Experts of a small language model.
Size: 13 layers, width 640, vocabulary 35673, 297M parameters.
Below are experts of layer 9 (counted from 0) of a mixture-of-experts language model. Rows are named up (a neuron's input weights, with its number), down (a neuron's output weights, with its number) and show model dimensions 576-639. Each number is 128 + 24 x the weight over its row's rms, rounded and kept within 0 to 255. Numbers have three digits each.
Before each expert's rows: "gets" lists some tokens that make up at least twice as much of what it gets as of all text; "comes before" lists some tokens at least twice as common just after its tokens as in all text. This comes from a sample of Wikipedia text that the model never trained on. Tokens count by the router's weight.

# expert 6
gets: ",", " and", " or", ";", " &", "),"
comes before: " and", " the", " but", " which", " a", " including"
up8:102126115122115128162141156151164174129139113143132130169119131126122177137130106161155126144132149108116110110144135086150146181132144159149130147118128101117140101165179133123126139107105143
down8:125157156109085150121116132120103123152102154101158107108144141156139143110119124118144088119123158121135116128142161110140108164103126139117127137117111138123144078129167107081112141139120095
up9:128106127092174097136114161119155115130101107144118153090171121152099124139090139147076157172100109121157135141119133107143126120132136110085135126124140097090119123121123135147102132127122122
down9:146148112126140144138112124128118107126110144072146129087147106129158130098139101095167146127122116147124148139179104098122161132155143133104148119139116136127107129121154117132135133116136136
up10:100127142144112118163159151137126132124162132164149135141138140152138144155165110126118185071124148149103143113161171127130126174095114097149108154114159099160111139135131129082127133143160150
down10:128110129121126142133138135138110121157131126113139121111152107154121136173111170135148152133118130133071163149092127097129111176170114130104136117120125130120098162147118086096103131161150144
up11:107174161148128139075118129138128091126123130126125153131136113140107088131078165157122161099125126121121132080178141174140159136136084124100157130137114148116081122126137116153137117132120142
down11:122116100107146134152111161142124124117119107092094077130179100116121108068096125124163110150115125159115122122128140130154120142162136156161111123110154088130140123136114146102129117148106134
up12:112101123105179149106104123128132107150139126120116128144156091129121104136132103144111118100096153111127128103161122129145124139118138149070149130118140141121100131125102133155128149162125175
down12:158110167108180131151152085149141165152186146123159135102150162145111114072068112085117168109115127103158129108135151165123096130115133142126095118109156148133126106149122141137134108162083099
up13:105106152186157144099133146090147130123116123117094145085116154137105133117082156159110138113121155132107123112116104130148134142113137111135097206094108180139117147164115092165118116141097099
down13:134123131149116106116142140156111139161128155157149091163130137112107113043118109141128128125118102116126070090124157152152131142108126177119111072143146132133151089174160133144161172130142136
up14:137129138155124102121108137099129110127150096143095151105108120118114170116100127095160128115128110158149123152102154133115092135114115066126143132129138138142138136164174142150144147106141130
down14:146164082156098117089131104105126122150164093128133188123118107132127190157113079170121146125117104111106140127117137130117125090140131097127123102146127125156168147163154164126100133166126180
up15:119132136134138141110145131132144130132087071159089150151154159113088134166112124131152151114152099119078152120159134116100080143106138125147090168135114140131135152121149147120150135096103157
down15:173157096164127111086140147118107097128146135110143150068102109145186118141162139125096131102120124090080112116120130122089125107131127163085147103173079133096104134109117134089129132095126139
up16:109113113094120118118132109088159121143137078042150141134122131096070095126126136162164133152100122086109138161142126134145094121109073123136108118149150160133136141121123144138126140136122139
down16:088142145128127134158116117164139102158063119128153133078125141101118140163177160148138104133134126106153105127128122104116122118133108140145124160133092121096101138109155131129144135148125153
up17:155089141121099124184135150110124118121108144131122115191164150117120144109112113110103111096103110114138107111160141104180086109093133165089126112111159107116136124128134107162095102101121145
down17:175117117140111165103146128127152080121107122134146102080173131108098118142141156141136138111101122121101124114159181101156151147145112148108122136126106102108091137101113119101105133138133102
up18:094118158138076121134153074138114151134150129117121117107153109119123133149112151154124112134136103134100130114109110143121119145111164097167172182102136100150152134119104144128110117123118103
down18:126146140142130092150145116126126144171127151178162060123100173140156112181142106105144082125110119154142044112153158141138090138106133116150152103157128145115133126156113128121170126126136129

# expert 14
gets: "5", "0", "6", "8", "9", "3"
comes before: "–", ")", ")\n", " |", "),", "\n"
up8:155128111152126142104087142118131180152092124130107172188149135119105114143116109126145172160159167127131143143158140139152169129135116131120098122132134090129141157106146115106163144139112112
down8:081160161121132157129136125150125087169135096116107163142171120174118119131137103148072133157100121109087049139106148174096103145144167108195081132122124065124143126142086121138122110126128127
up9:102113153069118080135150143095106121123151102154113125108171089136157116074149164112122124107167117101075151102071153153162178121118111117138128167078107127143126147105098058156072173144149131
down9:090082089112094147114119101133093078106124113131127153135078168150099110085168097137146152152121085151141105148158120155104129099114136120135150131086156128122116112110112103113129146180133144
up10:137114112111100162107101150115150136124162152149132094127129133134095077114073140110127149124168127119115127105127121161156138157120105131109123140096107158164142153150111172135167140162102141
down10:155147120153117141125098151133120128111134125129115128107120104129153125087163133120111118160138113092155121150111126096170134162120105077106070129115148117152078117090136178113166130112107171
up11:102162162110128109131137142126136149117145133158105156094138162180093097142134107116109138098112117127106148140097101132113164151121099140144120106152134150148125114145160110144115113130129126
down11:138103112078087217101129180109105082101136117129098148089163113131134079138135101153158161169154141111147091102126150130161123099136092166126124101124057092165154118159140187109105160175118089
up12:116136162129085100118150102138140112144167110158085141157160119097125055158147141134141129126178134107084113101153113150135137127137137106143095118122123093144130152099146128097120122122152110
down12:157175140215152142135113098118159157122150143116086125101075157118140129194148178081145126159147117161151000109115099156137157107101110133134144141121138118135161160133173114116136187136129121
up13:143121162151109160099138136172132124114153155124125142119143094137104142124107124103139160116139122108155125133132121129122108160143102112126141125133106111137090149123131094113154091163108131
down13:136175108115137152127154153129144124140129168134150149100097115129168123167109119148115114150140137108192125123132107139130099139129125129109146125120131148092126097133140104144110111111154163
up14:124130118118149109133145116102106153098137134161130157125154112084116148158135114123125183167147183139105151118154155112110157128132156101155118109125081123112142133116124123114117172160108128
down14:114184109100135125125139147138159139139106130115125115147172112116151146124112115166112107144107128121135071106131127160098136108103145125104109158132155119109117098106097122151141105129144153
up15:080099150070135136157105103159104170095128141094087142134141135117145118144082153102131166096109102090107145133172179153139094182101123144130066174103129163169159102123143123099116133109125138
down15:170074132115118143150169108126114072148158107157106135138149132123145102121143100090085153142070160122129130133108124113108113152141193130125126178131099111114098120120086134121164125120130130
up16:081178124128062116098124133114167138147175101092091160130140148149119141145146130136111134132112123131140106150136119146125124110110089117137113118120127131092124130135121112121126171131122085
down16:175112122143142123132158172144155137135121168151159107108109143147106159118138127149105149105123112112141119086152179134126109139110132116099100082062144137154142080126166119197170114119099136
up17:128114130141144146156080118155103149130128081121104164166176073158126165083119136160097136102110154120146133115099125115125120138119149094124128168108123079088130157134119092165116158115136125
down17:145157123143087133120185135130144112163104111116111161099116119139121148126124126164139149130139105124140132120142113114139139113127143097110159178118152099149122146105185149154109124114133156
up18:117120150115082106074077103126126136115169079147158155136161090154130159107153133118099127174143117151155160133161129096082091149143160102126176130139175073127126109118118136117107155141148154
down18:102096112061149155134104123147133114132197109193110141060138123148134098103152123129136153138146084155121100132135131113147113092147097117112166114121135141122109106127130098154130117138118140

# expert 13
gets: "1", "2", "3", "4", "0", "5"
comes before: " |", ".", "–", ",", "th", " |\n"
up8:140120144114082115140133136160158131122150110146120089145145124152140127129135194136116154115118163093097107091137114175125177077126154128118126133149118152128123113156168158117171123121139142
down8:113126131134120153122132113094144114140128123089152140090106159168131146145169105133102097147126160129089140122092139175132122145132111110150139141109097142109164120114128118109101123139127114
up9:136146107138139142078106120102185112185107138129099107156126120132111102109134097128198163124176112135126157149122163119132121144124131132138067151118100124156144151113143091116180127111144158
down9:135137095141154128118144130111094110129089077107111073122091141159094164164156147125144111110109156171154132145134126137113143127114119130114154119150093119138191107121129102171131109112117142
up10:114160102178129114141141103118110107120115106149126133113128172153125133139156133153118142127127156112121147115160109129137136132112103111105111120085148110126128127098162096109139165084091177
down10:103086136164124129115108083124166145123115120097111141116151127100142157144117109085094134074128124108132130117145104185161115116099146144139093147150125105135147136139132132133108147113096152
up11:131146136147124099098082129116123109105123125129103117112134065072124087091183143128163141126125163120129114136112141138145086121135137124151135145111132146107140150111099095109167160081109157
down11:149143162108110117134146167143121110127179137157154156113157120150130118112114116146084149122123093138106101117143159110141121141125131163084139147159139123138086158088115173140131131137079115
up12:093107120163122131129130085106129126114105117112116130137173096150109147135099119098126126082139129120084132126133084176176101102157122136106164142131131095118133125133136141101124131102110131
down12:090134105134192096099152117140109125130137092119114144155140153178120130149160117173140107133135130143108044103139132141122125149136146151136130115128101115109136085094135143150117132161104097
up13:140144085121107127136139096152136146120164100138115129130108146134121160120109156137108130071129162112086126114136127160096131137151100122086112135108139133072149107116121150106103134130139114
down13:149082131118124121147163133132128136096125144053118128106129110142086179126132118113099111108133134111097000113134137117140112167110137115137140123124095094124130090125127136108120091155123166
up14:063087164125132097099082081098103136140150117105113125109107120122112126105133146125131144116111179138120125090113173144144115139111112125131128137117143160153135116101117109162141094119137101
down14:169106124113148116147146116109083133122136100110167144112140130127142105130123078101109171129105120133089084144095182137131111108144086128121149139098144119165164152080151138134098113108110154
up15:118129151122111076107136119128167091143114087145124120113099095138136121110163132119115114108177089112145118143101120127087154146145151122134153098162107137120089159147138118147116181129101171
down15:105092093109145142161145109129102101138138103118149101135125109120150131130147164129121114135152138132088083132149133115115177131137105114134116126115122068088082162136152139127107096120126146
up16:096127139124102087068101157130151142147126106133076154090118087125167125125151112104107162138144114114140131145187156141139113170163124130118106126142096134123103134124152114152131122139090136
down16:129152134094142163120124106127198144148111098141102100120134125118126130110082132103119102100100120105166177147130127146170105157123101149127122131106161097173128150116110102110135144136124145
up17:114141130152140136152099124146137096155139146169118142157125133135128142088163133151141115108131145143075168084095118136092137157147167160111136149128111141153103151133124107102132145143126125
down17:135149133144119149161123115151132142066156154097137110096107119140135155144109152097098100144139158170120132153118145114075153161151115151146155128170138162148080103088101107121092126140148110
up18:105144171108157137064135136134090136150118168121128148136113121112113178124109124107122094130116152105140131083130105106129153161111152119178135090149134107112132119166118128123171142180093144
down18:151135140138139127108121142111111128111152139106126167115181108115147132121150127120112145137149121121150108161079128122136117140099155127147106124117175152173154145126107118165136096113171143

# expert 0
gets: "|", " |", " in", " the", "-", " on"
comes before: " ", "201", " \"", " The", " Best", "200"
up8:129138143096170140133123121111115155102130126123130126119166116149099131079138140141139149138150119098141140083123136137111153081081155154140155176108154114154126126149103156126135124175116084
down8:122155133140097096109093104167138127123122128123127140139143136135151100147148179159131125175137112143096119133150156126130112073145080109142145130114068077153128127125139150132109121125202154
up9:113118134135100110182093092107121151149146136085123141130142118153143160132143122179135156128113144140094142139123137139110080130176088149121092160159121131123073150140108111107128096162141160
down9:132129106109129155092167145174122131131121139124123112138131186132143173148156130139109132122113123110067105115126126108132119099095139129113102119087087159111099100165109119148136111091124128
up10:136141125153114112153130159108136132154123158148101146149105152141157138134127163135114132111161135130115117117143141177129115113152177163116132150153150091107160121174117147173112115124145108
down10:096145119105127143109120143160072130145121165148133133158132129145146112149132108129154100150109106112113112120167090130172125111105166119127086150094116153138152118132104134146160122127126081
up11:113122169124148152102134139110148160130153135116170092158168105171138136114127120167145126114098092155157144153153121116124167152101132113108156134134134140145088161102137142112160140078153130
down11:150088090118121167127116131134114130137082106101099113108159154120126156148141150121167120092091131115181158141181147166076136126161111155132100161145085103143100131125092116158129097133125146
up12:075160083128142156106116089095187149160136141091131101124117151122081115143136123159151181140120117137130126130099108126087165102102132108123072156087105166133105146101138106142110125147103107
down12:085127138127121127129111072137125134136141121165105130155093129124145137152130107132099175103116146168162129123123085096149125140150136147148141131139163131098124128126100126160163155129158113
up13:122152139103170137158131165088120127162139180140112127090127125125110168117094158133140171078154130155076168157133146122101129106112152110131092165105154127138121116159156149108152156142120134
down13:134114103130133132087121162094156123122133126094125167177115154134142144155163084074155174133123140128110108115122147110112104122103102137154155119102102105135136149147121125127108137133160146
up14:157116128148083053145136087122139143107147158147141158135120118113141099162153146100176131123166111154111122140144140130147116153128095103145067153129169148177114124138144109119137151141122140
down14:106126075152141100111153119107114125119159126182107120131076155125100111128125115048185145170151077089118129079117147147121132124095087102131115115103091158155131109108138078114187114102125105
up15:163108105151158119117076118152150125157116116136083118152120099151133112189094132100155149107114144125082127103153079118142135096078102119115097162113151143117145136138154131133116170167122121
down15:118151164111096132149128171124109147112161121149131120117117087151115143090126138073103088138089104128157137112135169128142116103163125103107139147123110105119111132122120097097159168133119119
up16:141151136110137181109107133121143121147169136120157110128116132150141116119104138110126140078117146134099119114118133158135122103095155133113090140114138118132136141110118117104155140136129130
down16:112121104123134083112124172108165094133128111164133101137147137114149135168120146084120077107118121160115132147147114174104143107102151146086196120152116095137156154081108117117104134139107125
up17:163091118153055096088098143130122163147161097075103123131171118112130115098100107146151136122106142128105142110165095098147140107193106127101121137136157102133116126171118157099155165135132165
down17:148181163153131130106096112105161138132141074138132096101174149162137113141138126150093129156140111131118097213153120140130150145152155129090145091142097144119125111088120132106100113119133143
up18:122151140141098155190125141113138157162129055146175142128138131159085128133089142129143172092125188108133130122104136109115154123117092127117117145111153154160134177174113122173121162094143125
down18:110146109118126113148128109174147143143094107099107134132123121099159118115124123161147138111137133170139109127106111153112165154145165184118147148162148143150116075120120112131150159157099134

# expert 15
gets: ")", " it", " It", "\"", " which", " that"
comes before: " is", " was", " (", " has", " are", "\n"
up8:143120131133105152077143145124129087128129118147116105150162106127102165075142132110134091106151105102094101141102105162123090123087154098126117108139113171119119121134113148144154122143134153
down8:136133101120090140135145142134179133107147106148144089138123118091112110107129131165125100105125141188093096119158136100116160127114088109163111151138154126128106132107136083119142148137133125
up9:105152125106080113112096096124123131101121119137111092152134115119146142104131140161120113119181099148123112090126111153133076132106089078134086135123180148111070159134118174133143149130121118
down9:130131096099116114094128147126165131110094129115148128092141145146126114124140148156118109112134124168108052106106141094134159132106152142124085115130124105121133093118088147131129144102111110
up10:130162125124080104141120101136162116124123128143124134121143112116139166158118121121134134152125138167173118154083158060122123103097110092145109109155181114140108112150138141090149145143145105
down10:175095134131132142094126094133117154128141087146116108148089132125128142110105130121145140126144058152107149142116133093125116106136151120151120125148149130136121118129102081147113132143088088
up11:120178159065106105159135122117094124149148155143126118135110121116118155133107131086102173145081149113140103161124154148102108156115132135122131111117167129112126139116113170132176156164127092
down11:149086115114137070130118102113107100071118112126120147101163111087117101135148132109135143135123158114095028107170125155114146138139158151105175106162138112136145118107114149113110118141111117
up12:092131165149108167112171166076138148133168109122127093148113102134136101135134127134136098112134143093101118101134098169095143133109090090142134143123139135068113121164115152120127115125117084
down12:095119108144129124175155118118139126106142139121146109130110141111138165147142140114129141123166139106098150124160131173145129126112118133122109121139157109150182149083163102136192123108122118
up13:127111149145127116160159110092111159167119061154120162172135163151130089154135110164113138104154133144155145108114096119136141151113166129079131123107172151144140144120095105150138111142115133
down13:146139121141115147113130191091163139139142094134114130113128120136160067152140114123107131136155134094142188087133186126105109086088128117106143117162130147093125159106100111104149101109144098
up14:105138126103107165115099097117114143120116108134124095141164137117115159123141106142112121107130114117159137126183097129113072109187153076176095114154127086156139094100101143110157131124104137
down14:159147127141142130136129109112155103111142109123142128132161103134130118154109128134082114096158127161115093151134143044136069078126118142129166121153080116135135106110066129122123173122154109
up15:103166129092159110141126133154136093117158128125068146128090083124143116099122110132177160099084130147109105078101143133177133134138088111122105100120138123152118090145145128162120143137154127
down15:100109123093148147177119167139104105132130100115109157112114113135083113119128142175134164117100117115120088094125138145157125156146135135105057129133116125079131141132112128164148110130142156
up16:138131090146129105099114122143122117166145160176139138161095124098113124104150111155150117088102101096122120089102106118115125133110127104124102111069121123118109168134141086118134177172108110
down16:132129103117081079107126138153125113128143146144161108125117166147112123177128140161157115172131098161144092140107164070110151062103146127121122163130135112147107127092134117118120160144099111
up17:150096161079155122127096121136134121103116132110142108131088118126124147132109159119122123124112115085060130118097104122164147206137144125100181119141151138150124100116151111144130083145129134
down17:114133142189140153094117188124137207103136127135098145128133183191093172102146098127136130137130138102170074136111115114180150105150115171144121097104139128128187154145158136115078165122117146
up18:143169122088133151112123143147158165156098153126069098150149114138109187147079125102192127137152128149150145122110093129136086120117151123115145163135135140114143120140132112121142104121129115
down18:111104132116105075090095093129118152154096130154141139167134110168141141156152106086133105140149131139145138141132120112153122121127113150131152119104108131147087141114205128128157143132141146

# expert 11
gets: "201", "200", "202", "199", "198", " a"
comes before: "5", "3", "4", "6", "2", "7"
up8:124142153170099111141131108118151139121116133146083119110157150096129116115177099142103109159112165102112149154084113135128111168144104128099080120113124131159082137084102149089130183125163117
down8:115143153112132134122159135161104110107144113134143154110144117099123145159119140145063129070133083085121000147139157128121108112138134105120101112101147124123106100149127111135097120116126118
up9:139123148132106150163151102145145127157126135181139162110126073050128133118107149145103153114100127182120134146115143121096122164141139126127152144122182112173130152120130132127155143162155086
down9:086133124117112083139126125176090112104111141134125147132158116133110097091159182160118124099109127106104171137163140141121136137123101101122112138165185115094133149125117117107109148155131123
up10:127113131140181108082118128130126121116107130106132125118141168147114095113139075094097120171164160111104159140141100090104158112137118129136148173155133143167143135126137117107140146125163115
down10:140079126169086115122117146142106145157104179112159119108132100101130103121096147096112144105136118129088165127138120136095081124114110133111116116126176142160103107165127139084133119127126109
up11:080150144095115172178116133095096128117135136150130134143127131163110171095087115139127135141137121141160114108116117128147134096131160104123115120114140111083091093150166170146174181146111138
down11:107199136101106120098139105156143133078161140120130144120142148114111138112129118113159135150111107149131045085083131170147098091144140125164126142157111106102114091162118143117082156103089087
up12:174090127099097122151140121129147150151121103132049167167115107115143136085156128160117125116117129132131113153089095142138130110113107068128148147139154117066137096154130140152101106124108109
down12:156118147114116148131160133176090065166110126096124102119129152111125176112120156130160130127127113140139083111105137129176130119125105139142123119115089116094114102117099095128063108124100131
up13:158103125149142126169095124113124155152081144132133145173112138165086153150108124134105103128123150112117121166136151160182107152174116123125154076128156112166118101094153136148114125132152123
down13:151135117172118108142119135163125123104116118123186154106133131133110174118159098112160078183133097131173107128102137144110112125121140184100143123122113095119178133116143159112136177121149132
up14:119163143129158114140106130088144145114139091110164111157131099131092149148132090059160121109132134105109137118142125143111136165128138065132144082105174119155111146107074139124097149111147088
down14:149164152105142111132125121148137099153136147148150134123112144141110153151143145145098148149114150109148152099133127092131167126160168116103125121144133153130117098117146095127109139174166122
up15:199105123108113161129111153199129109123112125107096121116129113118135138135119141103165177083130122149136134148134089164098118115153119101140111070115128100126135145141150111144093183130110109
down15:123095176147129114159124120118110101094135068153166131118164131116183140141160128128123089131120118138102095094088183104151145136082133112118150122139105142093108129164115109124117106150130129
up16:118130107116120163124118168100148127130121118122122110058116094150110130174055160093135151136114161108134140112186111143153131141151124126117115115160102111161131108132131120127147131121111174
down16:145147127133140133122131128145105134120122126101151121153148146150101154126134102133070126135065114154165083158148134130130139166138118196146161153155159125144143110128121106094103138163130121
up17:067150156173148103155147110134112147127142131123106125163092118054088108124143136135149155102181109111112135130111097069135126108092144110069108116140123119109100130144157152106103112140126085
down17:117108137127130137126137146161137149127092142145131129148101100100161119102133118119115179160086180093122126109141132099144107193114077158140098169099127173134126135137152110134142154175161117
up18:141135104158117111109113199143120133133157185099139165111139107139122122107094148120138109173106131096103124084105133178110122120106147119054099108104127104145145140128162111160094156149115122
down18:141152133128118138149104113124195135086141119137133149125111112151116108116093134118119094124149120117141085070132118120082120096108113132106129127127128095119124111119135140140105150133148110

# expert 8
gets: " in", " of", " to", " the", " are", " is"
comes before: " the", " a", " in", " to", " by", " be"
up8:149132124142129127115181120121116127144167125098116116141116127172138172129159154161157158142140100142125114133149127113144113141140152081131083135088093140125097161149146108119124116150163127
down8:164094130127123103079169144141099151159122146099125151099131132136130139083130141172193143117129112134118142119126130132129184151156110121145108123134133128122125162150116142088121121128141124
up9:106113152139107120129147128151164108157147135136043120148190120156097126109130073128129086092152111126124133106136097160150166133144099109140109160164120117099158136160127138116145107146121087
down9:122143115141126127118137130149115141108134081107134150111116117096136092123147113126144116123088109108124115105149158128129096131116104172106115142140105105118109096155151176101106137090160137
up10:163126107098085158124134128118166142155138121120117186133116141126064138134127152144090109129133123176137115134157137109137117105156119097111134110100148126109133160102123135133172133142137102
down10:109140177107156169127131167149151068115147095136079106098124119109158111104145101173087122072104141105148081092113091149113136138104142114134118116104126106126158142126147119117087113118115098
up11:110148149152157111165135134126121118133166145141119146148132109142093103144135168154142121103131134105086135120104097100110140130130135072125087106139143127121097104123165091138123093126126155
down11:131117117138164156131148141068121099142123101149153148126143103137130119119130178150123163156136107132116137127171126164073119137141104143109123105099101105087130126144113129148112131120112161
up12:125126129122082105125113128129126114130154135143105136142178107130128097120121154037136139107148097089082146143110169126120096105170136086123102177109100107136111143180165150101106144140104095
down12:134102112089099133134129118139132115088105109135142108145103151157124137110145106159115103141098126126122121131098083105128152146081150062151099128111147095132131098174148144147150127095122090
up13:138101093141082134111128131159136109109109100111128102167160151127080154142096169112103147097144088123151151137162166106127108149108093152116130142141167077158081130114092154130164120124131110
down13:080155165166143125160130141153125138122122123197100122141135092144097140082153128116115130146122135108075135064168140118154130138135120068145115150106128140085136112110157141056127142112122132
up14:117130124129119141123134142100115146134117096124122108111138120157144153152112150151126120146118107131134108099126116133109140118151115111080084133154110111118113124134169105135110158119134130
down14:142126135097135126122147170123167145109154099155165125144126171149107069131158138128169098131151127109112035106114109140094104137130148156088149139122112145139140048147126145157136125144107181
up15:129160152137102103125103126107140134135117121132102167117149100130105113143109132132117117123098123145128131063135094134105087113138132134123103172164128113150100123128165151101141183153138147
down15:133160110101103139137138129108157141108137112118153083156118167134151139156125097172138111143136130117137123138102148112136181067116104128106123095100129162129116098120116096138155104140174111
up16:142110137158120104133127100124129117132127151116123115138130093137163110135158143132149127136131146099134140178111137159136180143102123131111080145110125117106114125119117112130130127155085152
down16:133198144099155169086125086127151109151097150121132090152122142158163150181103109137093075086111131145123171094160141133154133121124122099151108130081121109098152121113143162144135055143110175
up17:123127160162095127133138119159115142134159126074083150137143133099123142121127113099143115131136139107112122106130152084161138159151123132154125135146151108087144122141139118105116131125128120
down17:131088116151168130111110154162114125103114105134116109134100151144150131149126124145072135147143130165116057118155153099125104094131113146165091141139089104155147135147129100120139139149135123
up18:084135157115125150157131108144116130140086119159113150170157117118101130124149125099125171123172102094132157102144087167141144104115114164130117092105109111165115143133102141091154138148117124
down18:130114103122145135146136093119134127125139112144148128110124120130144094136143095125113077117086137136138137145098153130174147107131105132131138143104119120089106101110132148136142089139130148

# expert 5
gets: " |", ";", "–", " years", "%", " km"
comes before: " ", " of", "0", ".\n\n", " −", "2"
up8:105123185129107129112089159132149115146090147177147119164149139141112161130110110185119149094112143095108117156162112131097148139136143130128101134105126142138133186129152109119147150150168085
down8:122160135177147133143145142113145117094100135107121117157104117095118139159142127149152156107116137105165170128143116128116116122124130122149115103114121145113136151115152132102153103149163093
up9:140196105127164131156125153152151153122147124109156098170154086134161122151134166135121113151133160099108154117157157120094136101121160154157141126145134125133142132109095079144138131116128112
down9:117154112109139120109116132146132163121152131144143124147097092134113139117165153126117114142038092135086122159126138131174144114078114162113113162090118136126109137129144134161125129152175139
up10:171122102134111110141114122127133156131127130107129079142172104116145111113126099135141128128124131134072142123127116143110089164107119114174120135123123140122125133123122124122134150155137169
down10:119149107143175099116110153178139153102156110140141131150126152162169155144142100109128134150160158125142080153111138128153163103147121096107082156164155144119157105137167096094090121166100171
up11:150178161087150165156149155136115130189135114181128122148129105094102161128108098132102149128124134111138115114144089087117115135162125100102120091152166109133128130163141146125166114150144078
down11:130147137156121127089158126149077111117143144144142111118131087111150156140101113142136108117135135141108112136103109123130098119163152109141125142125083109129078100130109078103101184176155110
up12:137131100086129152143123131120121161110153143136126164152088089113128107106113150171118176107114126117100117150096139123171111115151124164126113125122130158148149099121169139107145148155101093
down12:119120117143105150156133140161086128065168161084173121137123131112124153133115130109094140099098143130085096180126144128149156143122146116102126122117138134138086139168126148126143137123193099
up13:133117119131094135112078156147131104102156074135134114135079120160127143102089134109138138125108144062124165130102146111157119087137110153130118150148143117132106157177146092130124089128158136
down13:130095112141146140145146160142100108136152151127169114176147147153115119161139148143106104106119140099138126131111173158161085120086092110099148125134144117171138142100130128138076137135130143
up14:119174163101137138109125152110155170151132132109085126130154111121136131170168088120144107119189144150093149089104130120117084146129134114099137178143155125142140134145119128095133143140117157
down14:104173132121139112129125141125113128099110108093126154105104113129104067166126133094120145163157129133105128118111107136148135143132087123134137144144174096118115161155169146150117115213145140
up15:122093115136114124115130123140147113135145105103132110137141129131139155090131099106130109088166147098141146137151126143135153130111147139130127121145169119112161113139109077095122115159129107
down15:131149112141119117115132162118121170133134125107135120096095170104180144141134118140110118109151137138087148115118160119144148127160136127093132127151100136109123156153088136118112103128144148
up16:113132148162130118154141071077153150157156117137142135119135112124147103084108181143124162142151127138125128102134072113134136124127101068145143148133141129131099138098157143106141145120139089
down16:122126156157124150132155172121150122146079127085142127130136136137148126116144151164154120145151088174157156100080147111143125147111153174139110161155107100124135113115076141118157131122205124
up17:106130156150139175116130128182124144126114149135115140132118173083167160099138145117137127154159148113137117113117136132142136145150125103118169117113112154145121134144111113174129106107114079
down17:129112121115092158150123130180131133120090107143130143158119178123125143136130125107157160144110127149156138137117126065116127137148186145171145116151137122069124154120130163149124151138141119
up18:139093183111125158106135139093124152145125109129156156168149172153091111066121120115139175140112122148141126139099128118107130149108144138152106163133154169131065132156122101152121146125124162
down18:129151150152132100110151141153141144103136166115145134118146110125120156149158118120073124146159126146130065084099114126140118130120145137090149117123117154135119109144132156133115124119115149